config.toml
num_hidden_layers = 11
hidden_size = 256
n_experts = 64
experts_per_token = 4
d_expert = 32
d_shared_expert = 0
hidden_act = "swiglu"
moe_layers = [1, 2, 3, 4, 5, 6, 7, 8, 9, 10]
router_score = "sigmoid"
normalize_top_k = true
routed_scale = 1.0
balance_loss = 0.0171
balance_bias = false
router_logit_norm = 1.0
router_bias = true
init_std_router = 0.00912
lr_router = 0.000489
vocab_size = 32000
norm = "rmsnorm"
norm_eps = 1e-05
tie_word_embeddings = false
optimizer = "muon_variant"
learning_rate = 0.00754
beta1 = 0.9
max_grad_norm = 2.0
batch_tokens = 32768
max_seq_len = 512
train_tokens = 291200000
max_steps = 8887
dataset = "wikipedia_en"
Below are experts of layer 3 (counted from 0) of a mixture-of-experts language model. Rows are named router (the router's row for the expert), gate (a neuron's input weights, with its number), up (a neuron's input weights, with its number), down (a neuron's output weights, with its number) and show model dimensions 128-255. Each number is 128 + 32 x the weight over its row's rms, rounded and kept within 0 to 255. Numbers have three digits each.
After each expert's rows: "mostly gets" lists some tokens that are sent to it at least half of the time; "raises" lists some tokens whose logits its average output raises strongly, later layers aside. This comes from a sample of Wikipedia text that the model never trained on.

# expert 35
router:199141166131145097122208102130082130151166113148200165167179170048152107134144109149109181203132085130203080152148140165092082151108180139102095142109142148135185122141096065139091163105141157101133111111169085095192136152151162172101123107141066144106085153077149168105117092108165152130114190135129162091082138107154152120094144120112105090088137148130077089127145061175120165128115
gate0:123140114150004062118159102171108129129117152165172109122178137106145124114152080174172137078092092097115113111088155120153108165143142136171136096125141150125195100121109148106089156132164155130098131047129147111137052091091157172121174111085124165096141195127110147103118154072192082163122139185131120121110147146101163117125104111147147114124148078122123065143130143147129090183162
up0:126115138135139175143142099138176138196059140118132059157072142185118083199122192131126089098137110138141087124150133098109095078094054138087137154170146140139089122143141160148144164111083113088152099160090142146170145099137073096099137212103131121127106117107131179179143133191127166131090140157163135163197121125125109157081141195162116148129150128152144129143102085105112063126138
down0:138117143128151153114166107151095084116102110158130118165118123144191140076067106109130105118116139008132147088066083180133145116098112104138138144157098161136155159130144211110163072137103150102135143154085089136136150094183137105152124109054173099163153105091133113155149151089113121104120100200142185128182142142182092147136149090097132169142131125150167125121136136127150120129109
mostly gets: " It", " it", " place", " work", " House", " there"
raises: " ", " was", " is", ".", "\n", " |"

# expert 5
router:134170161101135147163171150154114147088191145149091103184120155167148141146150124165132182173115210108110162184145099109137142150086146131085080177204140113156075115159105102225134176190093143130121128164127084132089109155102110105103114139128112174101114160083133164076136106151131151151089125092113082167142113121142157141115099122163074096118134121180135123126108108158093136072119
gate0:187164107121085191095161221165103118127133168145118113113108168183118144132101100117114199175121154131063178134123151117137086151138107096134122066142076148134142106047134138135137149164138114085150112091125111131134127091177118113107161167123149112135120088104155114141126110086098160174165140204172129112083106107143088111123154133157081116162116101125122148121139082175115127186132
up0:182061100097085078163155127142121172158119138170119134074142120089111105156146129159083084070120130103107205107110080164124131158136143089125145088100139096141127076109125137147090117152120119121149094179126138085112127104124142138140161115113125136174077071112115149138136165134132130107152131139120192068123102146133117090127112153165124129164134078206120151125055123130108120222153
down0:147159108158227200174146176156118209161104102110124027134122118083084162083104113146083143179124115157137116072079129144068127064108117134047133096100085076126156099143060093108145159104109124111174114124149103103089111144186160121146148157118126140115114136090131158167126084145153195088122131156094099097143094091052134117146089079151151099100176130151117114129116139112145110165131
mostly gets: " and", " at", " of", " in", " from", " &"
raises: " the", " other", " ", "st", " its", " more"

# expert 3
router:125105174105149098145187124144118112093112138180097119098191177147106130149093127096136172136114063096104095140165123168129093103081166108103135169071112103092181147183102062139141185123128157157139154173156170112125128169124217148110109125168098121103130163105169132095123151145186123161136158101145192146099121112085159140110166111126099102189148172171116103110161133140112112128131
gate0:157124119087177137108079135115100138080183130123116173153160134118162128121090080109155124145171134113086067055112115114142064069172142130134177123137080153136173207125123110166133126156144135099096168150107115198113152158081140161050147143160100157163148181124154105128147149176196113145139205109160151070155096125110117106123130117147150172158158162105144157131125152159130111081126
up0:140143177073181169106110123103136142163134131110123160199126131145033066121163080088106116106083028064125127126089118183152108104092168094086147142145118150161122078089142131123117152066137156133164127137172122121070112153140089133138123101149102130109068101137137115144162068155134143162117129130108208152153082143144096125109125153117073161146163130121147108111173123050138133119106
down0:143093089161111141110147173098120134150069192131175110147101124102170073164089121131118103106056142130174157143141190136161156129171089122160149114142171117175134113089165114176163095098148151108105136141136097074165133156118116078117141091095107148082106102082192126069125107171069154105157095118118129178142150133176114139158091135122053126140115147116117114109165104170144120158165
mostly gets: " film", " series", " game", " them", " band", " history"
raises: " ", " all", " in", " the", " with"

# expert 16
router:084120112072136150126135197101117101106123168145099130047162093119152110073106142196116139152069066100087087129119103116093102138093141145147076158087132114144139101071095076146120144157098186126108170095173108154140123159122117205103196173109121186156119118134133137084100207139101151124128112128128116129106162155085152154141174089061123132106098158071140116129204178117127107151123
gate0:131104184131107104099099129063106141106106110167116136021123114105128112126133116226168163091097098152144082139129098109137077126196134076106164130098116123097129078147108135096109140141179153091178089152169090123142118159102137159148175154169109109093078131203180161080121194106162109127172103104123144144116172128103169107117173134140154169112131137065120111120127172140163163127235
up0:134116145159132174131082078184150132165167151138120202177141119133161113151121154107107101128134180142122088090125154175113097080140157123124114136172132134095075133111126118158145131136079109139125125169127105177103052128117101132124119125117154173093175139106078124124178120157193142139083154127123118130141086155147131127165170154127089095086152115080125115127114132134103076124119
down0:116111104132166165161126133147081068125138168107102166163098133133126086077103150095105148158091141157059124120137144102114093149072088141116176089150076100131085180150113103115141101089147121110137135149113222147112132145165077120109137104150163167116147102114091117098125062148134100179114134085165085138172139082147059171140089177141180123148095093210156117140149177057125158107174
mostly gets: "ed", " made", " been", " known", " out", " used"
raises: ".", " in", ",", "\n", " to", " by"

# expert 20
router:176138146070140095108154109143146156107164137114112131103055103114122123111142141125085170152095083105182065128104149110103097091116106141117116135094183117134201127130138072113140150100131139133128141167138125140076139142154140136087110165133111162176184104090099161124111166093179158151127165101136158121132193150083129183117111127061161136074183150121161138118080095157149097062056
gate0:110143153116172057156163071164177090106088114098132147147130145151179145122112174139148105103131133094102129146043078133151110124126067088105129133143159114132129121122116107115130146166173181124085064115113163206135162089109110151195103138117081141143190178136141131145113117084160158157119104125149120118147139138200105084123064135115155107093116162217090125142073114103117150094140
up0:182112131149060130140189142026119128151121138134112116069093146128079120091137181099067181136126172140114111131099159112103084178157106084139144071114150117128136047119149167177152133117102188157174166147119111129096088133135138154135106132135083160173100195141101137114131147071105132149129107093190131166193118180061148111128146121121108142103126095148181142089094048101129163112110
down0:129149166120098118149090132090188099101124149111119124095111073112115123035109092099083111136087118135062082174151150108183134130172140137148133130164129146092109139163125132094074110109089114117176136162094121118061147176148128103117129056158109106076043138145114127158144107176112068123144163143151060175139140139149119184109135101155173103136089075075120120108104119139114112150113
mostly gets: " against", " took", " However", " help", " using", " support"
raises: " the", " a", " it", " an", " "

# expert 61
router:107110156110121147103118137154164099079069129100095163105109131111051169073110089157104115131105115143070131127136117141180151066094152079132158119064125087170140126092096140087101131092103116078090158155189140078108147144092135160159156093134107110140144134178125191086106122086135144158148159109089158159144145113100165145103183125094146143133151197119143094104162163142122079105123
gate0:142143038115163095116191071162070117134131105110081115096121115111182126058143157131149135175144157153136101107084128220106111161160145126131133124113137104098118160088121141131142136082121102133114183094131108122073108213143134097133150125116178108035127135088153044113147030146185198088114097136145121138109140129100136104198117104104136173146161151116113120138161136165120190164165
up0:119040149126153076197077113116098142182131110096082112155114107084137142112157132166131049157139106166196187116146131196159096100130121125169163117125116121136102138121102122100102131107152118102070146136149089106090163167190164070114160131089122083128080116121080071149120112168163149148108070141088173114160136141150175107122130110055100134181115140148099149112142091121114162175128
down0:102101133140129098118209145162085075149146094090133141182100111114162097085082198104181126101111185156169081060158101151108161090120168063100111142150080135135144113103133124060138125011066127104155156162155099120099162126162120078155154120106089102130125079104084085113097151158146112128169108160097125122086138118118112127090180040173063161125114128101109093114167112114109125144118
mostly gets: " with", " to", " by", " for", " from", " into"
raises: " ", " the", " a", " all"

# expert 46
router:084106169133087173149123101094193133126099145169121117181125144122105151129088175086095153147106121091119165188131084126100175152149129115058064133088129097113106051158093115141162162135089062129105159149158085109077147156084103130101100188142074165107146153101128161076116127087154146168154122087087123151097158136091154140133101113156124086137125134143165102103149153172105066186138
gate0:129103087151146183122096098143151125175085169119127097133125117178149128114088144123093106176158149128126165160177076114087171090160102129123128125105138142105148153138096129132182121138072130076172141147082097132081137077120140118129145173161155214158099157073109088146126167080093064102094146164120129131123147115132100143118037138171149163190163109068093154176086205143130129120111
up0:126148108151087072091139098108089124121128125084050123067162163141165062115083131167088100162114169093118083098073128100098098163099159092098142100190102095088164117134098156166135090169136148042150085117144122134160126078163107063128129117116131117139126119162084084146129117100079167126105114163135129166123178121081157121110099106155106182168122097119119179113157152143181138135115
down0:094116154151062106087066171084170130127124102140150140162108109168121116107129117136094093107218128093152117097094146087128133119137029197156098120195090117143087092151165145106077102116130088159138133212142133131123149126153111126103105114121118133100119114143113167120132164148090183127152116180119125126134112127163058089175091159139140124135140083117128195193096156131173153092165
mostly gets: "N", "In", " For", " by", " JPL", " USA"
raises: "===", "=", "==", "General", "Scientific", "-"

# expert 33
router:055092138087123161078130162144163091077075140135118149137203129118095135073066088148133139149082152154096201127149090165107125135159138115135134148103106112102161115157082209056114165095120155068145142162158116125061183111112089132070160109160126145119180143134148107131125134095141074121124123112148200137093084161101154101080101102134178113134110144137180085118145105080140122146109
gate0:148100138147094117085099199103167135088112134119092148098142169121125140154125103135180083107132076153122164128155067103191103107077158096094187112118079077116143154168110193089069108098166131181157106172133103099152123117113151135136165112087144128157153102134147132156192189137162125090119114148118216130142098159129156121089096160083155135163081120122141126124130151099096079083103
up0:126089168131118088065055145081103125107123146161084159125142134079122138148147106175177074162121105147082170126192129121155099110111154093171130098095098111110098124149101142120121104170115103143107148123116121098127108091118132143147172095127121132128144135138123151149158134069148142133089121139135182147155115111108182167086094149095131123110055194085130110092138143106072099184077
down0:136147147087211160154140127111113094110113147179137134154092147139178107177130146171101177123153207123149157167134095135118146161168113162116143137148098095127140085143169111104107122157110127062135170106119151114094167090176157113047185100140128153094156085148102125140119112129147141100137194126111166091103088190137169158157051166128069147105132123160172135089125119113110118104137
mostly gets: " was", " is", " are", " be", " were", " not"
raises: " ", " a", " be", " the"

# expert 10
router:180081164154156072177129180109073164104109144108085162088159137126100159167083141077122169174135089181096092113160143172074157146072112079088167144096112110135131207082127108103128143127131110104196135107123118125114121198106169128106111167194100083183138129105167088101101138116156135112094152077112144096081099133092168143113125104180081131136125145095103138108124066153112130091048
gate0:132159147125145079116179127121156122120082100109136110113173176010135105095091104184096113180174055099116093108120109112161118115130133192067139144100166181100138166071108099105069095103114145100144137130128173084178161154152160170105149142094077124173199134111154133121144119080168101164110114126115175157117130131130127118054148130090166139152124111110099126145218138154159119113131
up0:060084131123144080115149086197103173107117128098170127223149107116140124150154122193146148200129066148147090121089056153107134154100121165110156187177183115120225097164127097122102126088154103124117111095105128179179130126112113147130127106088148125183178080136110098099122169140148145158086110132113106109126071126099125144133101121114106164113123067128138144142111146160174139075103
down0:097159081173124196137077089152132107091075151215074136083142136146146077122092131105131117094185119113135124085175188152154122144160136140103118044112150122089067162089121151139097109148158103132117109127127131159139123048121066122159130139202134100122075110121113161151101179117162103090146152085143071075142102110125100090086188163082166187074172107129085162132131088106111100102157
mostly gets: " time", " years", " work", " people", " day", " history"
raises: " ", "\n", ".", " as", " –", " in"

# expert 22
router:122151139105092104145140129083215110111107128105131175143157184118124144148090161124091176203106108141117163166180146126105144187052117152059098106110108114176097073154120194160143169162112083158101135155131121093125140147103176127115089108144110182091120186116138099122095189158140174155165163115098140214140147165087155085134173115129105104074135137159104101122156148160078119142136
gate0:121136077170203134096146123144069163163139137085147173075127154152098110089138136114168088121190096119122082114127128126144092112189128100122131132118132149099209163122101130125118132133157175121130117086130130218130088137125122118127158039123082122140084116098180180160091125076171136133135144106105123048146137045143128146148075147150171160160157124064122093123133093142156136198179
up0:097166176157109118059096124189187131158147115106123195148118139145124175149129115228083099101132063157098119120095076146124165135032124166135097116123153163081168132126099149116152146092125115089107115148118113096138196090161172129135109085082140114112123167121063071183157144098142135104151135116095155115164116187057159108049125112161076112076122150181132153144194129103112201137125
down0:120123078183119176109082100152108122084099158142170094106174105172135126125188116076099104108153063149142164112123147129113111104161094090133199090122151152111125133173088141136167030157109161155178073214096108106142179088155122092136135144078128162156207091107155135105105123133120155072168093114165102163096137118135125152110132126124105118101106106142129144185118147135133094136079
mostly gets: " City", " League", " University", " state", " Team", " School"
raises: "s", "e", ","